{"n_layer": 11, "n_experts": 16, "experts_per_token": 1, "d_shared_expert": 0, "moe_layers": [1, 2, 3, 4, 5, 6, 7, 8, 9, 10], "router_score": "softmax", "routed_scale": 4.0, "vocab_size": 8192, "norm": "rmsnorm", "tie_embeddings": false, "optimizer": "soap_variant", "seq_len": 512, "train_tokens": 590600000}
Below are experts of layer 4 (counted from 0) of a mixture-of-experts language model. Rows are named router (the router's row for the expert), up (a neuron's input weights, with its number) and show model dimensions 0-159. Each number is 128 + 24 x the weight over its row's rms, rounded and kept within 0 to 255.
After each expert's rows: a language model's description of what the expert responds to; "comes after" lists some tokens at least twice as common just before its tokens as in all text. This comes from a sample of Wikipedia text that the model never trained on. Tokens count by the router's weight.

# expert 2
router [152 159 133 140 143 133 126 170 127 144 109 148 122 113 134 150 161 163 106 134 119 149 147 161 106  95 116 150 157 133 105 104 161 113 107 143 118 178 132 158 139 151 158 129 129 163 102 146 115 103 134 133 144 122  93 116 157 128 165 109 157 139 164 141 147 128 134 130  91 152 130 151 136 106 134 160 116 148 164 109 124 109 109 129 133 107 169 133 152 143 144 108  71 132 150 127 100  96  99 143 100 188 139 107 120 104 203 117 121 116  92 153 105 117 129 145 125 103 111 179 165 131 120 124 207 132 107 139 106 126 125 120 139 142 165 146 137  88 143 101 149 121 118 154 121  87  79 135 118 133 145 166 126  99 137 153  95 162 152 120]
up10 [132 137 156 143 147 124  94 125  85 124  98  76 134 116 105 145 132 155  69  88 103 151 161 134 132 163 126 151 156 175 151 103 121 142 103 143 143 146  75 128 133 133 166 108  98 107 144 130 151 118 116 128 105 101 127 169 133 105  99 119 119 125 107 161 108 122 146  63  94 124 142  87 160 174 111 187 110 154 109 109 137 108 107 132 120 160 117 149 133  98 151 150 125 179 101 139 119 102 148 175 135 121 122 102 114 147 164 102 106 162 115 117 119 116 166 124 131 141  96 114 157 138 112 122 164 145 139 129 133 101 170 107 135 160 122 145 111 138 155  99 136  90 149 101 131 138 133 143 128 128 116 164  97 137  87 134  93 128 125 132]
up11 [ 96  99 125 115  87 150 136 137 110 113 150 165 171 110 126  75 125 156 155 132  76 156 125 129 124 132 107 117 145 141 138 177 158 130 112 134 107 160 112 125  84 147 167 158 121 119 155 123 128 149 162  74 115 128 113 135 146 153 161 138 157 171  83 110 141 146 117 134 116 189 184 156  91 180 137 138 136 113 157 136 142 149 108 160 171 160 141 133  92 122 131 159 124 149 136 147 131 114 134 122 103 121 124 142 162 114 137 121 150 115 109 134  87 140 137 148 107 133 143 116 120 116 136 147 153 116 151 128 102 149 120 110  94 121 133 131  50 140 153 122 114 103 131  92 145 115  80 163 140 121  84 127 137 141 112 111 113 139  95 122]
up12 [149 134 122 111 152 119 137 118 107 142 143 119 109 137 136 117  97 123 127 111  73 114 145 126 117 111 120 152 168 152 118 132 107 140 144 139  80 102 140  83  96 194 164 127 104 139 144  86 121 102 105 132 127 121 135 108  99 188 150 138 146 152  88 110  71 137  89 132 110 196  85 120 130 103 129 149 166 154 104 106 101 156 136 172 130 105 139 120 115 106 176 103 155  90 132  85 115 121 103 128 145 154 128 142  97 137  94 151 129 143 134 159 120 153 107 132 146 102 129 100 129 163  99 114 145 179 127 159 140 109  93 153 124  97 132 107 129  97 167 138 121 115  95 128 115 122 143 139 148 105 150 145 157 108 133 103 142 146 144 123]
up13 [125 155  95 102 130 155 116 132 167 146 126 145 137 134 134 156 175 135 135 106 171  60 111 129 170 122 120 100 150 159 129 110 149 193 103 142 124 115 115 135 122 173 139 129  76 105 115 139 121  51 133 126 128 144  73 109 129 147 110 146 156 134 149 160 134 162 102  90 111 145 118 109  89 106 136  89 144 107 149  81  93 147 128 122 121 103 108 118 147 135 164 129  82 148 119 111 124 162 112 100 105 128 111 138  91 107 172 109 104 124 119 184 137 135  82 122 120 151 114 142 140 173 127 124 122 163 129 111 124 122 147 127 111 107 127 118 130 116 148 129 153  63 125 118 115 153 116 127 115 143 121 112 117 125 102  99 123 143 117 128]
up14 [147 134 114 126 139  87 150 113  81 170 146 117 130 166 166 141 138 125 151 149 103 116 112 107 117 116 153 163  90 135 110 138 133 116 133 135 146 114 177 181 159 137 139 144 121 127 135 107 126 149 167 144 144 167 130 165 116 144 137 132 157 109 106 124 117 150 146 125 113 136 145 107 123 116  96 150  88  98 119 148 147 142 123 154 111 106 139  63 114 138 134 130 100 121 155  99  99 146 105 151 144 149 100 155  99  75 134  87  94 165 155 119 146 171 122  89  85 103 115 100 153 127 140  96 183 126 150 143 131  93 102 124 121 129 143 121 124 103 134 142 132  81 118 105  90  88  90 163 153 106  78 147  97 135 142 103 128 117 126 138]
up15 [105 108 144 131 105  97 125 107  97 135  83 111 164 107 167 134  99 109 132 113 126 155 163 103 152  52 105  62 112 147 122 173 163 140 130 145 123  93 138 111 180 125 137 168 120 105 114 169  80 100 119 134  84 120 100 104 162 138 111 163 149 109 147 134  87 161 104 126 147 169 149 148 134 121 134 143 109 129 111 163 170 115 112 129 129 158 128 110 149 128 109 162 122 148 133 151 185 131 113 113 120 148 133  91 165 123 146 123 105 125 137 177 101 149 133 117 126 115 113 120 138 121 148 172 145 144 124 115  98 124 144 111  97 142 111 102  96 130 153 132 128 130 151 182 111 136 140 116 111 101 116 123 126 112 138  96 135 151 133  98]
Description: Section heading words. Words inside wiki section headings and table headers after == or |, such as History, Music video, Personal life, Total.
comes after: "=", "-", " |", "|", ":", "\n\n"

# expert 13
router [104 129 142 102 110 122 169 120 166 131 139  93 181 125 115 102 144 131 100  95 129 114 127 104 147  99 125 121 137 120 121 104  92 149 135 142 128  94 130 114 147 117 140 114 112 149 105 131  90 135 159 134  99  62  97 133 126 125  89 111 168 101 151 137 149 151  98 100 145 147 120 139 107 163 143 137 129 135 102  96 133 124 109 121 144 162 101 161  92 140 137 143 150 151  72 141 150  98  89 142 130 140 121 144 157 152  98 126 121 144 158 132 123  80 117 119 128 117  76 117 111 130  79 114 140 109 172 133 103 122 109 131 122 121 176 101 101 150 171 132 115  93 146 105 136 144 184 172 135  96 148 142 132 111 157  69 115  91 141  99]
up13 [157  73 128 162  98 121 149 123 108 101 143 136 123 142 148  95 140 188 124 111 129 158 128  92 134  69 110  93 109 120 109 126 154 130 142 163 124 137 128 101 125 155 153 145 106  84 148 157 127 147  99 152 124 122 138 135 123 113 138 161 101 140 100 104 140 106 109  92 118 183 150  94 109 128 142 116 110 175 123 161 125 132 130 140 136 134  57 123 105 108 110 161 134 133 121 123 113 114 114  90 144 140 144 109 134 119 139  86 141 123 123 153 146 135 112 145 143 164 132  81 147 122 179 156 150 135 128 124 124 132 128 128 195 155 149  98  84 158 169 140 137  94 161 135 115 147 134 140 109 181 143 138  92 143 131 105 149  96 149 107]
up14 [162 168 137 142 108  95 122 165  97 138 166 121 159 132  83 106  92 150 127 141 118 101 144 106  78 148 114  86 133 119  89 125 140  86 116 149 121 110  95 119 123 102 127 136 129  87 145 119 172 135  99  79 128 116 118 187 106 118 130 131 169 155 123 107 111 122 151 125 163 166 132  92 147 125 134 148 130 140 116 126 154 135 112 135 114 111 110  96 131 119 114 131 138  91 157 136 114 106 106 177 119 131 129 103 120 166 129 109 136 124  60 118 141 118 111 137 111 150  71 108 128 126 145  94 119 140 138 113 151 114 106 178 181  96 120  80 165 139 139 117 138 132 123 153  89 136 111 136 174 125  79 128 123 123 129  84 138 128 109 112]
up15 [114 142 120 159 135 130 112 107 157 162 137 109 135  89 126 178  94 173 152  84 134 113 148 123  80 112  95 132 181 175 117 105  77 149  98 149 145  84 139  86 128 132 157 117 113 133 174 137 159 163 131 192 103 103 148 129 153 169 132 127 165 178 149  99  78 126 122 124 143 149 114 134 139 131 149 128 136 123 110  85 120 143 157 145 120 122 164 147 163 143 106 136 110 133  89 147 142  99 129 122 132  96  90 148 117 140 158 120 128 142 118  79 143 154 162 118 134 116 121 145 142 161 151 127 137 114 116 109 124 130 135  96  95 129 154 113 117 106 137 105 151 124 118 146 121  66 146 136 126 172 126 140 124 125 119 135 145  95 131 109]
up16 [115 110 146 128  71 162 167 115 161 151 146 139 132 121 118 136 165 167 146 129 133  88 149 137 136 121 151 122 153 129 134 112 117 127 124 140 166 140  83 130 179 162 195 133  90 142 132 122 161  90 108 112 108 143 114 109 128 125 110 163 117 133 201 125 127 150 115 105 102 140 108 119 125 139 142 104 125 135  80 101 170 130 144 120  98 131 113 141 112 148 130  97 104 130 127 109  81 103 133 142 109 133 128  97 122 108 136  86 156 110 109 126 149 129 166 160  85 132 105 107 164 138 119  99 152  91 130 137 128 126 104 125 143 118 160 102 157 160 148 130 121  76 141 102 130 135 121 212 117 141 109  84 118 131 159 111 102 119 124 131]
up17 [141 120 108 118 136 130 140 117 119 121 103 163 151 121 126 134 186 151 181 113 128 119 114 173 139  89  88 155 148 110 135  97 120 115 140 109 116 133 156 118 147 112 127  84  91 157  82 122 104  91  91  65 102 134 101 116 145 112 119 170 148  73 135 103 108 116 164 148  82 155  91 130 141 103 112 128 135 120  95 116 131 132 117 148 104 106 121  89 115 141 143  79 154 135  85 124 119  93 125 159 130 151 154 182 163 167 131  83 115 169  86 124 127 117 138 132 128 131 112 145 145 152  99 168 123 148 131 146  91  96 126 153 126 154 101  93 127 137 138 114 147 142 125 136 134 106 103 139 104 146 139 112 171 111 131 141 151 132 143 133]
up18 [113 164  59 135 114 128 116 111 189 141 151 100 135 159  98 144 144 135 119 111 130  98 119 122  66 113 126  91  99 111 122 138  96 114 125 132 138  99 137 144 137 101 136 136 102 150 152 131 145 128 103 109 130 112 111  99 144 159 148 166 153 101 136 111 165 170 128 122 122 106 112  93 137  80 128 106 114 157 155 127 127 108 138  84 121 134 111 156 140  95 145 139 112 108 149 152  95 112 126 165 153 101 139 176 146 132 152 166 105 119 116 151 110 100 162 138 100 145  97 121 150 133 158 137 174 126  85 167  97 120 148 138 141 127 123 130 117 140 151 159 152  81 193 140  74 118 128 128 133 121 107 112 122 139 144  99 160  83 134 135]
Description: Conjunctions and periods. Coordinating and subordinating conjunctions such as and, or, but, while, than, when, and sentence-final periods.
comes after: ",", "s", " and", "\"", " well", " as"

# expert 9
router [110 100 109  76 137 143  98 107 123 114 116 116 122 112 124 150 158 133 153 135 135 142 125 160 124 137 141 144 121 128 136 182 139 103 106 135 105 107 120 118 154 123 139 102 123 127  91 141 155 109 125 133 168 137 114  79 136 119 121 126 162 127 105  96 155 186 117  98  92  96 166 104 126 142  89 140 115 117 111 118 113 163  99 104  88 118 112 134 128 130 150  95 112 125 148 178 110  96 168 149 147 108 154  98 100 140 139 107 156 142 117 102 113 118 118 200 101  83 146 148 130 108  85 124 101  79 111 104 175 123 130 182 130 124 122 116 157 121 159 116 141 124 114 112 144 142 105  90 139 113  65 164 108 159 125 115 127 125 141  93]
up13 [132 138 123 154 112 139 134  49 163  98 157 129 183  92 146 120  94 110 146 103 134 137 125 166 130 134 100 180 116 119  99 138 154 137 164 124 130  86 112 150  85 120 118 136 133  79  83 122 133 165 142  96 114 149 133 159 121 133 153 154  94 152 143 110 155 152 137 131 173 139 133 132 116 141 127 111 112 112 104 108  91 141 159 143 126 155 151  98 102 155 116 121 102 140 127 145  96 134 127 127 108 137 139 170  94 158  93  92  97  68 108 133 100 108 120 107 113 127 119 136 139 103 123 153 144 137  99 120  86 139 147 118 173 138 155 133 108 146 147 103 108 126 122 149 106 111 157  83  88 123  94 125 109 129 112 132 151  93 152  94]
up14 [108 107 149 131  96 118 129  59 153 137  95 142 153 140 109 152 136 155 148 106  92 112 131 122  86 143 133 124 143 139 130 127 114 165 140 115 152 166 128 121 146 160 136 129 122 134 121 111 115 116 101  89 151 168  81 150  71 130 112 146  87 117 136 113 129 130 159 109 150 113 121 112 167 154  85 115 120 133 131 113 156 126 111 115 112  92 136 130  61 176 189 124 159 114  85 122 138 128 154 119 143 131 100 101 163 141 120 110 139  96 117 100 170 122 122 124 144 167 149 116 184 117  93 152  84 119 114 133 121  95 104 114 139 143 126 143 123  97 102 129 126 144 154 139  81 176 138 123 151 113 122  98 102 134  99 127 137 162 154 106]
up15 [107 114 129 117 166 120 108 138  76  95 136 146 109 137  93 114 141 109 121 139  80 147 145  94 144 107 152 112 161 112 135 142 148 185 149 107 138 144  91 108 130 147 116 126 157 128 133 172  93 108  89 161  65 145  97 134 130 116  91 145 113 127 146 107 142 105 170 123 107 100 152 135 109 157 126 151 120  97 136 113 133 150 153 148 129 141 172 113 144 157 170 127 132  85 122 131  99 135 146 148 130 111 117 129 100 126 109 115 138  85 132 126 158 147 150 122  94  83 179 103 128 122 111 140 109 160 150 122 142 144 141  78 151 112  95  80 126 124 131 143  90 124  89 161 122 104 152 101  96  99 162 149 142 136 166 137 122 144 128  83]
up16 [144 145 120 173  59 118  92  81 129 100 142  95 136 153 125  79 107 137 138 133 101 140 107 141 139  74 107 108 149 119  93 145 118 133  92 119 121 138 119 138 102 123  98 148 171 130 144 123 119 142 114 114 157 129 169 143 110 144 163 175 121 118 166 121 117 143 146 128 134 119 113  91 120 139 138  83 176  65 138 127 136 100 134 123 110 121 111 135 121 106 163 138  76  86 131  97 143 146 101 117 138 161 146 136 111 109 116 115 119 147 165 104 166  84 110 136 145 116 149 141 129 147 110 127 153 147 128 129  68 162 122 144 109 168 105 110 124  94 119 102 130  87 115 153 148 130 106 124 128 107  82 145 124 115 163 121 128 105 145  87]
up17 [125 140 119  81 126 125  86 139 138 165 112 121 107 159 116 124 152 134  90 178 149 148 128 109 109 145 125 133 133 164 134  97 111  95 101 128 106 147 142 141 115 102 108 100 153 173 142 136 119 120 153 117 170 131 108 139 135 152 100 142 156 134  80 105 134 136 139 127  80 122 147  80 171 100 152 118 124 153 101 145 145 142 146 120 106 110 116 148 111 157 125  96 162 159 106 136 114 150 161 135 155 139 158  98 140 179 103 119 169 106  89 120 166 148 104 150 112 137 175 132 131 126 137 131 194 106 111 120 134 128 107 139 109 156 102 152 165 156 138 154 165 132 103 110 134 111 137 137 106  98 115  57 114 135  89 102 113 100 123 110]
up18 [174 114 167 127 108 137 127 110 171 154 151 109 128 121 140 100 134 124 105  97 116 149 109 142 109 129 138 135 130 142 120 128 166 129 129 137 174 132 123 137 135  88 150 124 131 145 126 136  97 113 162 140 119 156 126 157 130 180 119 101 119 127 108 118 172 143 142 118 137 123 142 130  50 123 122 145 141  84 124 119 131 125 175 144 116  68 120 148 137  86 140  94 103  95 125 100 126 133  91 142 142 108 138 166 123 161  52  89 142 124 118  89 188 155 121 120 156 117 156 144 181 105 157 109 127 115 134 100 118 149 158 136 105 134  80  96 126  99 120 159 136 126 116 126 135 137  92 107  84 120 106 156 127 128 107  95 156 131 152 139]
Description: Line-start markup. Symbols opening lines in wiki markup, such as table pipes, list dashes and == heading signs, plus The or the at sentence start or after from.
comes after: "\n", "\n\n", "=", " =", "|", " is"

# expert 14
router [120 123 116 118 159 138 132 145 143 131 112 160  97 136 149 147 119 131 165 127 160 146 116 170 129 130 109 150 115 155  86 118 121 170 138 138 127  62 150 141 149 124 134 130 147 167 114 150 138  85 142  95 121 129 101 115 126 138 109 100 155 128 103 122 170 160 168 112 133 112 121 164 121 103 116 110 129 124 102 126 159 153 145 148 124  93 107 145 151 169 132  92 126 113 123 118 128 157 110 123 138  82 157 120 108 136 104 121 132 142  78  98 136 157 174 102 178 177 180 123 164 105 122 131 155 129 150 136 146 122 168 118 114 138 122  79 156 111 170 144 113 118 147 105  95 124  94 117 176  62 157 129 130 103 127 137 152  87 135 122]
up4 [132 181 126 127 129 143 133 102 112 116 132 120 122 118 130 167 145 144 147 181 109 131 147 106 128 128 137 140 149 116 193 144  87  97 189 145 117 125  88  79 142 117 146 168 154 124  89 130 159 151 116  93 102  93 110 141  77 133 142 102 142 145 125 137 115 144 158 153 110 130 103 138 112 146 111  84 178 120 158 132 111 153 133 108 160  99 132 100 135 132 106 115 150 155 124 166 144 164 118 172 124 159 119 145 141 151 143 126  98 107 149  83 133 162 122 128 155 156 124 124 151 102 120 115 155 102 131 155 176 145  92 132 117 122 119 114 112 141 179 117 117  98 149 158 106 185 153 149 136 126 128 147 114 129  97 134 163 126  98 120]
up5 [110 141 146 117 155 116 128 139 130 121 132 121 106 103 152 139 112 148 117  74 178 110 133 148 142  85 107 113 115 164  99 141 145 134 129 120 120 178 153 115 150 137 122 169 136 121  64 155  96 124 104  87 129 164 159 163 136  86 157 157 169 122 146  86 126 155 132 131 145 122  98 108 102 127 145 167 107 150 149 129 162 127 141 152 134  64 110 130 136 161 120 135 178 140 110 130  93 102 123 166  90 113  73 149 110  95 119  80  90 130 112 146 135 105 136  98 163 107 134 137 144 113 126 135 154 127 136 103 133 126 121 157 118 105 115 141 141 124 128 137 133 146  91 108 109 123  99 136 125 140 110 116  80 105 187 106 159 118 158 120]
up6 [158 103 124 139 147 151 108 152 145 145 149 104 126 186 154 138 114 150 105 144 117 114 114 126 103 140 134 108 117 126 135 116 110 209 214 132  78 116 140 127 106 109 133 117 106 117 168 162 146 125 141  71 138 118 164  92 127 130 119 138 147 127 157  97 150 140 174 102 106 111 163  64  89 116 141 102 127 113 105 138 135 123 151 144 148 130  85 136 102 133 113 115 144 107 115 151 126 143 136 133 122 117 150 133  95 136 108 116  70  90 113 119 170 102 109 128 152 121 145 140 112 129 141 120 148  80 113 148  84 154  80 140 118 142 124 133 128 113 158 103 145 116 128 123 105 120 126 142 161 142 124  74 121 148 129 147  91 113 126 138]
up7 [130 161 123  73 143 136 150  99 151 146 130 142 146 167 157 143 169 116 140 136 122 115  99  89 140 123 160 157 152  90  94 130 128 141 132 173 116 148 129 173 159 132 141  97 117 135 112 133 134 119 115 150  87  93 121 124 141  94  84 147 122 153 121  86 114 158 106  89  85 183 159 167 130 125 107 143 132 175  87 116 104 122 126 131 114 135 125 110 109 112 165 159 120 132 144 122 114 125 106 122 143 111 163 161 130 116 111  83 140  97 133 122 141 161 153 129 136 115 174 124 152  75 126 104 123 143 122  89 108 144 153  83 163 123 122 106 127 128 102 126 158 105  96 136 101 138 115 162 183 119 170 150 145 108 131 113 135 120 148  92]
up8 [ 75 145 112 113 116 166 151 112 112 152 139 130 156 114 129 142 105 106 109 115 147 127  95 124 127 104 162 114 145 153 121 131 167 118 122  89 136 108  95 112 115 103  95  94  76 116 151  87 138 116 128 139  78 148 135  98 131 114 132 149 115  69 126 142 133 131 121  95 105  86 110  95 106 117 120 109 112 144 135 155 104 132 147 103 138 147 132 124 138 134 149 125  83 140  58 121 107 143 132 107 149 131 118 109 156 136 153  98 184 211 138 117 146 109 109 147 160  98 144 134 152 159 126 155 136 156 125 105 133 151 139 136 113 131 118 132 185 161 159 100 140 131 173 150 154 145 122 136 158 152 134 118  88 135  83 127 123 108 144 104]
up9 [ 98 129 139  42 136 176 158 126 132 154 101 123 164 111 113 150 154 115 102 144 123 118 124 124 125  85 104 105 100 120 138 121  82 164 127 127 121 129  76 138 116 106  95 113 138 146 127 146 130 119 137 140 114 120 179 161 120 139 117 138 109 131  99  90 136  93 160 117 132 168 100 110 114 115 131 113 136 123 107  89 142 110 122 141 107 129 130 154 159 135  92 150 114 121 119  84 110 115  57 154 110 102 131 126 115 101  89 141 105 122 111 114  93 145 130 176 172 128 149 143 122 145 129 110 124 151 130 127 159 132 170 122 123 130 135 114 104  94 159 137 104 115 103 144 107 110 116 138 124 125 116 103  74 120 148  74 160 156  68 110]
Description: Line breaks and verbs. Line breaks ending list items, table rows and infobox lines, plus copulas such as was, is, were.
comes after: " |", ".", ")", "=", "|", "\""

# expert 7
router [ 50 158 100 125 120  84  94 103 154 130 147  96 107 142 134 125 105 122 151 146 164 145 139 113 133  88 130  86 137 130 139 156 114 173  96  94 161 139 158 103 108 135 140 140 139 154 150 129  79 167  65 140 181 121 141 116 119 139 145 128 111 130 105 119 159 151 148 111 153 135 102  80 170 132 129 158 166 130 145 119 149 132 132 114 115 136 147 124 170  92 144 129 134  98 161 135 117 124 144 118 133 135 157 110 121 155 114 152  82  69 154 129 183 115 125 116 117 136  85 125 125 109 103 121 128 155 131 134 111 156 136  98 139 124 125 149 122 101  88 138  99 120 158 195 135  97 140 134 133 122 130 162 136 123 127 131 147 113 126 118]
up0 [ 86 114  84 116 117 102 140 146 184 121  92 110 151  95 156 135 121 118 112 135 105 130 156 114 112  84 176  94 156 146 144 121 116 136 135 126  80 110 113 121 119 125 164 157 139 146 151 128 152 121 120 131 117 110 126 116 107 128 126 166 104  90 151  71 181 167 129 102 109 188  86 124 138 119 138 117 164 115 144 177 127  95  97 113 145 116 119 123 129 132 124 104 141  98 150 112 123 125 153 139  88  87 176 132 116 129 111  93  95 133 144 119 139  83 111  97  87 142 133 125 160 175 137 124 134 155 150 119  80 152  97 154 123 119 116 118 129 141 150 137 111 158 146 131 159 144 114 163 105 125 113 105 160 118 140 150 133 114 149 167]
up1 [125 105 116 123 176 152 104 112 132 146 130 102 160 130 161 134 117 137 155 143 158  93 114 138 109 121 132  85 110 151 112 140 103 172 144 127 175 132 136 118 153 123 186 140 129 138 128 104  70 126  94  72 156  83 141 131 143 162 124 156 121 125 122 114 124 128 124 126 140 143 148  84 163 114 112 147 118 156 113 142 111 108 141  97  92 144 155 111 140 125 126 140 121 124 134 186 129 152 137 174 125  97 155 139 135 133 131  89 125 116 165  67 134 114 153 123  95 126 131 176 165 131 123 189  95 143 103 133  94  94 103 105 107  97 137 106 119 120 113  97 140 115 129 138  94 116 110 146 121 130 147 120 113 120 125  82 145 132 170  72]
up2 [ 77 111 132  97  55 140 125 178 168 112 114 152 127 133 157 102  99 140 121 129 170 127 154 118 175  50 112 138 142 130 113 136 169 150 160 136 139 127 121 133 147 146 121 113 132 125 141 107  91 149 152 129 139 135 118 154 134 113 126 139 127 151 121  86 112 141 109 105 117 140  88 118  81 122 114  99 114 157 169 142 103 113  79 133 117 145 148 168 147 112 150 136 144  71 100 158 139 153 137 118 121 148 127 117 102 141 134  93 116 134 121 149 133 103 131 148 143 151  85 162 112 157 138 125 129  96 126 131 143 108 146 138 120 143 157  76 117 153 191 125 160 110 170 154 120  86 106 126 119 133 127 142 140 138 150 125 114 141 101  89]
up3 [117 153 119 109 115 119 128 167 136 151 126 149 150 106 129 135  98 135 152 160 150 121 137 120  84 132  86 154 151 137 144 121 116 162 111  92 100 147 124 103 123 123 135 175  89 162 148 131 120 110  94 115 167 147 106 130  95 128 175 162 125 121 137  87 110 128 150 145 143 119 133 140 104  94 166 104 111 127 127 110 136 112 150 153 106 114 121 122 165 108 103 139 169 148 131 158 163 103 110 121 102 135  99 150 172 159 158 108 107  82  91 139 161 181  89 132 135 135 173 125  95  89  95 153 155 133 135 149 108 149 155 155 132 132 134 113  99  88 161 101 100  87 121 136 107 129 125 145 144 141 123 159 116  74 124  84 164 120 116 107]
up4 [ 87 167 137 117 117 135 141 125 171 126 119  72 140 107 175 105 129 115 143  85 105 166 168 144 133 148 109 127 105 151  62 156 167 117 139 126 138 161 151 137 127 135 138 113 105 118 140 153 129 184 124 148 156 136 139 109 127 140 108 154 107 111 129  89 127 136  95 162 151 116 106 111 151 155 138 131 132 114 151 129 126 109  95 113 136 177 124 148 125 149 179 106 158 115 165 124 127 123 172 120 119 121 166 141 149 142 155 108 141  95 176 163 170 111 121 137  95 157 117 150 112  99 137 112 137 151 146 117 109 120 110 157 108  95 126 114  96 109 122 136  91 125 149 176 149 159 107 125 147  92  78 109 129 154 165 119  97 138 132 102]
up5 [ 79 123 102 138 115 113 128 135 129 128 141 119 151 160 179 110 166 124 136 121 147  95 113 128 138 108  87  67 126 146 129 175 156 121 160 128 161  93 133 129 154 168 153 162 129 113 131 147 142 131  82 101  90 152 105 139 134 135 150 151 142  95  92 141 139 155 159 110 132 152 137  99 132 141  91 161 128 157 129 151 137 118  86 115  89 139 130 141 140 153 118 137 138 109 149 182 121 123 123 147 116 156 149  97 145 115 120 134  84  77 147 108 100 128 101 111 115 122 131 118 107 119 138 103 161 131  84 111  62 162 132  98 129 130 120  99 134 146 108 119  68 125 144 129 124 129 110 161  87 106  89 160 179 130 116 138 156 127 125 121]
Description: Adjectives and table cells. Adjectives after the, such as American, local, most, United, first, other, plus pipe separators and blank cells in tables of numbers.
comes after: " the", " 0", " The", " a", "  ", " of"

# expert 1
router [135 128 146 151 132 121 128 123 132 160  89 108 132 152 155 108 126 103 170 114 140 102  67 109 126 150 132  89 159 153 135 116 171  99 168 125 111 126 109 183 149 145 127 147 125 150 134 108 116 140 147 106 127 120 130  99 132 105 164 136 107 176 130 122 134 133 157 147 142 143 130 132 174 123 143 107 106 121  92 134 100  64 166 110 147 145 113 150 105 167 103 130 102  82 133  99 165 143 136 134 152 181 135 116 133 102 121 149 128 117 146 120 129 153  65 155 152 133  99 115 120 111 102 145 110 107 135 146 126 158 128 177  99 134 105  76  91 160 127  82  96 139 151 158 110 145 130 126  83 120 118 153 140 106 143 145  93 151 138 144]
up6 [178 134 155 167 157 132 106 178 144 142 144 111 180 123 148 168 136  91 138 106  92 100 120  88 114 111 119 131 104 129 145 101 128  89 138 109 102 117 123 115 123 128 167 123  79  94 172 133 114 136 103 110 111 147 137  97 139 114 117 133  98 156 125 112 156 130 136 114 176 120 134 131 162 158 155 124 164 152 151 115 119 100 129 156 153 132 111 145 193  80 137  57 140 114 152  82 117 111 135 119 109 146 153 129 136 147 114 119 119 128 174 152 134 122  97 131 124 123 116  92 124 177 135 104 107 142 136 111 105 146  99 124 112 150 148 134 134 139  89 128 118 186 163 130 140 111 102 129 142 161 131 140 112 153  78 123 100 127 140 135]
up7 [129 109  67 125 181 104 183  60 153 104 160 167 136 112 105 140 108 182  86 127 105 120 150 154 130  96 144 147 106 113  98 108 176 126 152 112 159 128 111 129 138 120 135 171  86 142 137  99 142 143 150 101 129 124 104 149 120 159  95 138 135 125 144  98 151 133 134 145 109 115 133 138 142 138 127  91 112 126 108  92  83 166 108 126  93 110 149 109 135 132 139 104 102 137 154  53 150 140  88 145 111 142 142  98 132 121 141 130 149 121 141 138 156 128 104 143 132 159 120 131 150 127 143 118 116  94  83 121  90 104 109 130 112 105  93 140 125 178 142 124 150 135 136 150 123 155 109 114  99  98 128 125 163 112 112 147 132 157 129 155]
up8 [157 156 142 129 171 135 157 143 142 112  91 120 132 123 119 154 146 125 126 114 129 121  90 114 114 137 122 122 154 133 126 120 122 144 129 111 102 122 135 152 125 124 124 133 120 125 134 105  69 135 120 130 157 152 104  97 127 137 116 115 180 167 143 117 118 204 152 141 157 139 162  96 146 158 104 117 116  86 158 112 110 139 185 117 141 131 105 157 109 200 136 118 150  74  72 124 139 134 107 121 130 148 118 108 141 136 137 163 126 118  90  83 148 102  94 160 109 128 145  94 107 160  94 133 137  78 144 155 131 138 116 119  98 162 135 104  72 156 155 120 139 130 102 135 148 105 110 128 121 119  87 164 126 151 160 151  91 146 150 134]
up9 [146 149 120 107 117 111 104 125 156 131 123 141 162  85 153 106 111  82 123 114 113 150 122 109 100 111 135 131 116  98 162 103 165 121 136 123 160  96 167 184 134 163 137 124  89 122 125 118 143 111 153 132 110 143 155 128  99  86 110 137 134 159 105 166 155 156 107 139 155 147  99 100 122  80 114 139 123 165 127  92 121  98 165 152 112 139 126 124 146 118 152 125 147 147 130  62 132 135 129 150 130  97 124 123 112 123 118 163 141 118 122 140 152 108  63 114 128 134 109 163 124 126 142 152 119 140 122  99 133 147 120 182  74 105 133 126 108 133 133 146 126  99 145 164 132 175  72 134 130 171 147 128 112  90 116  84 154  81 146  93]
up10 [ 91  99 125 151 115 141 142 106 111 155 135 158 128 103 122 115 101 150 150 142 173 111 120  69 112 122 134 133 175 117 142 115 135 146 142 125 113 124 121 151 117 126 127 168 107  84  89  99  78 166 144 140 122 158 163 102 171 120 144 135 161 137 107 126 106 136 155 127 124 142 154 127 120 140 165 137 120 121 125 140 106 112 156 135  97 189 124 101 129 153 130 118 118 107 125 139 138 132 114 114 145 147 137 163 134 172 144 157 111 105 105  92 114 165 134 142  82  95  99 111 142 164 130 159 176 120 137 100 143 150 148  96 165 150 125 124 122 149 159 114  89 104 159 185 131 111 181 132  99 140 127 177 113 147  85 112 133 151 103 161]
up11 [165 132 126 135 134 145 168 107 136 173 111 151 128 121 197 125  84 133 114 121 119 158 145 130 128  99 141 123 133 121  92 146 137 130 129 144 148 114 133 125 146 164 144 119 115 127  97 113 125 163 167 123 147 126 123 110 149 107 121 181 117 112 146 143 173 176 133 136 178 158 129 113 115 121 128 134 147 127 152 131  80 131 138 149  72 134 142 134 142 109 140 130 124 110 152 122 158 122  99 131 104 137 160 116 158 101 184 137 172 151 111 106 158 129 158 131 112 147 144  99 128 145 167 127 143 111 134 141 128 140 117 144 160 187 160 128 162 206 126  88 129 141 105 175 115  81 166 148 137  99 115 151 119 109 151 140 109 126 148 169]
Description: Pronouns and relatives. Personal pronouns and relative words as sentence subjects or possessors, such as he, it, his, who, which, plus not and plural -s.
comes after: ".", ",", " that", "'", " which", " The"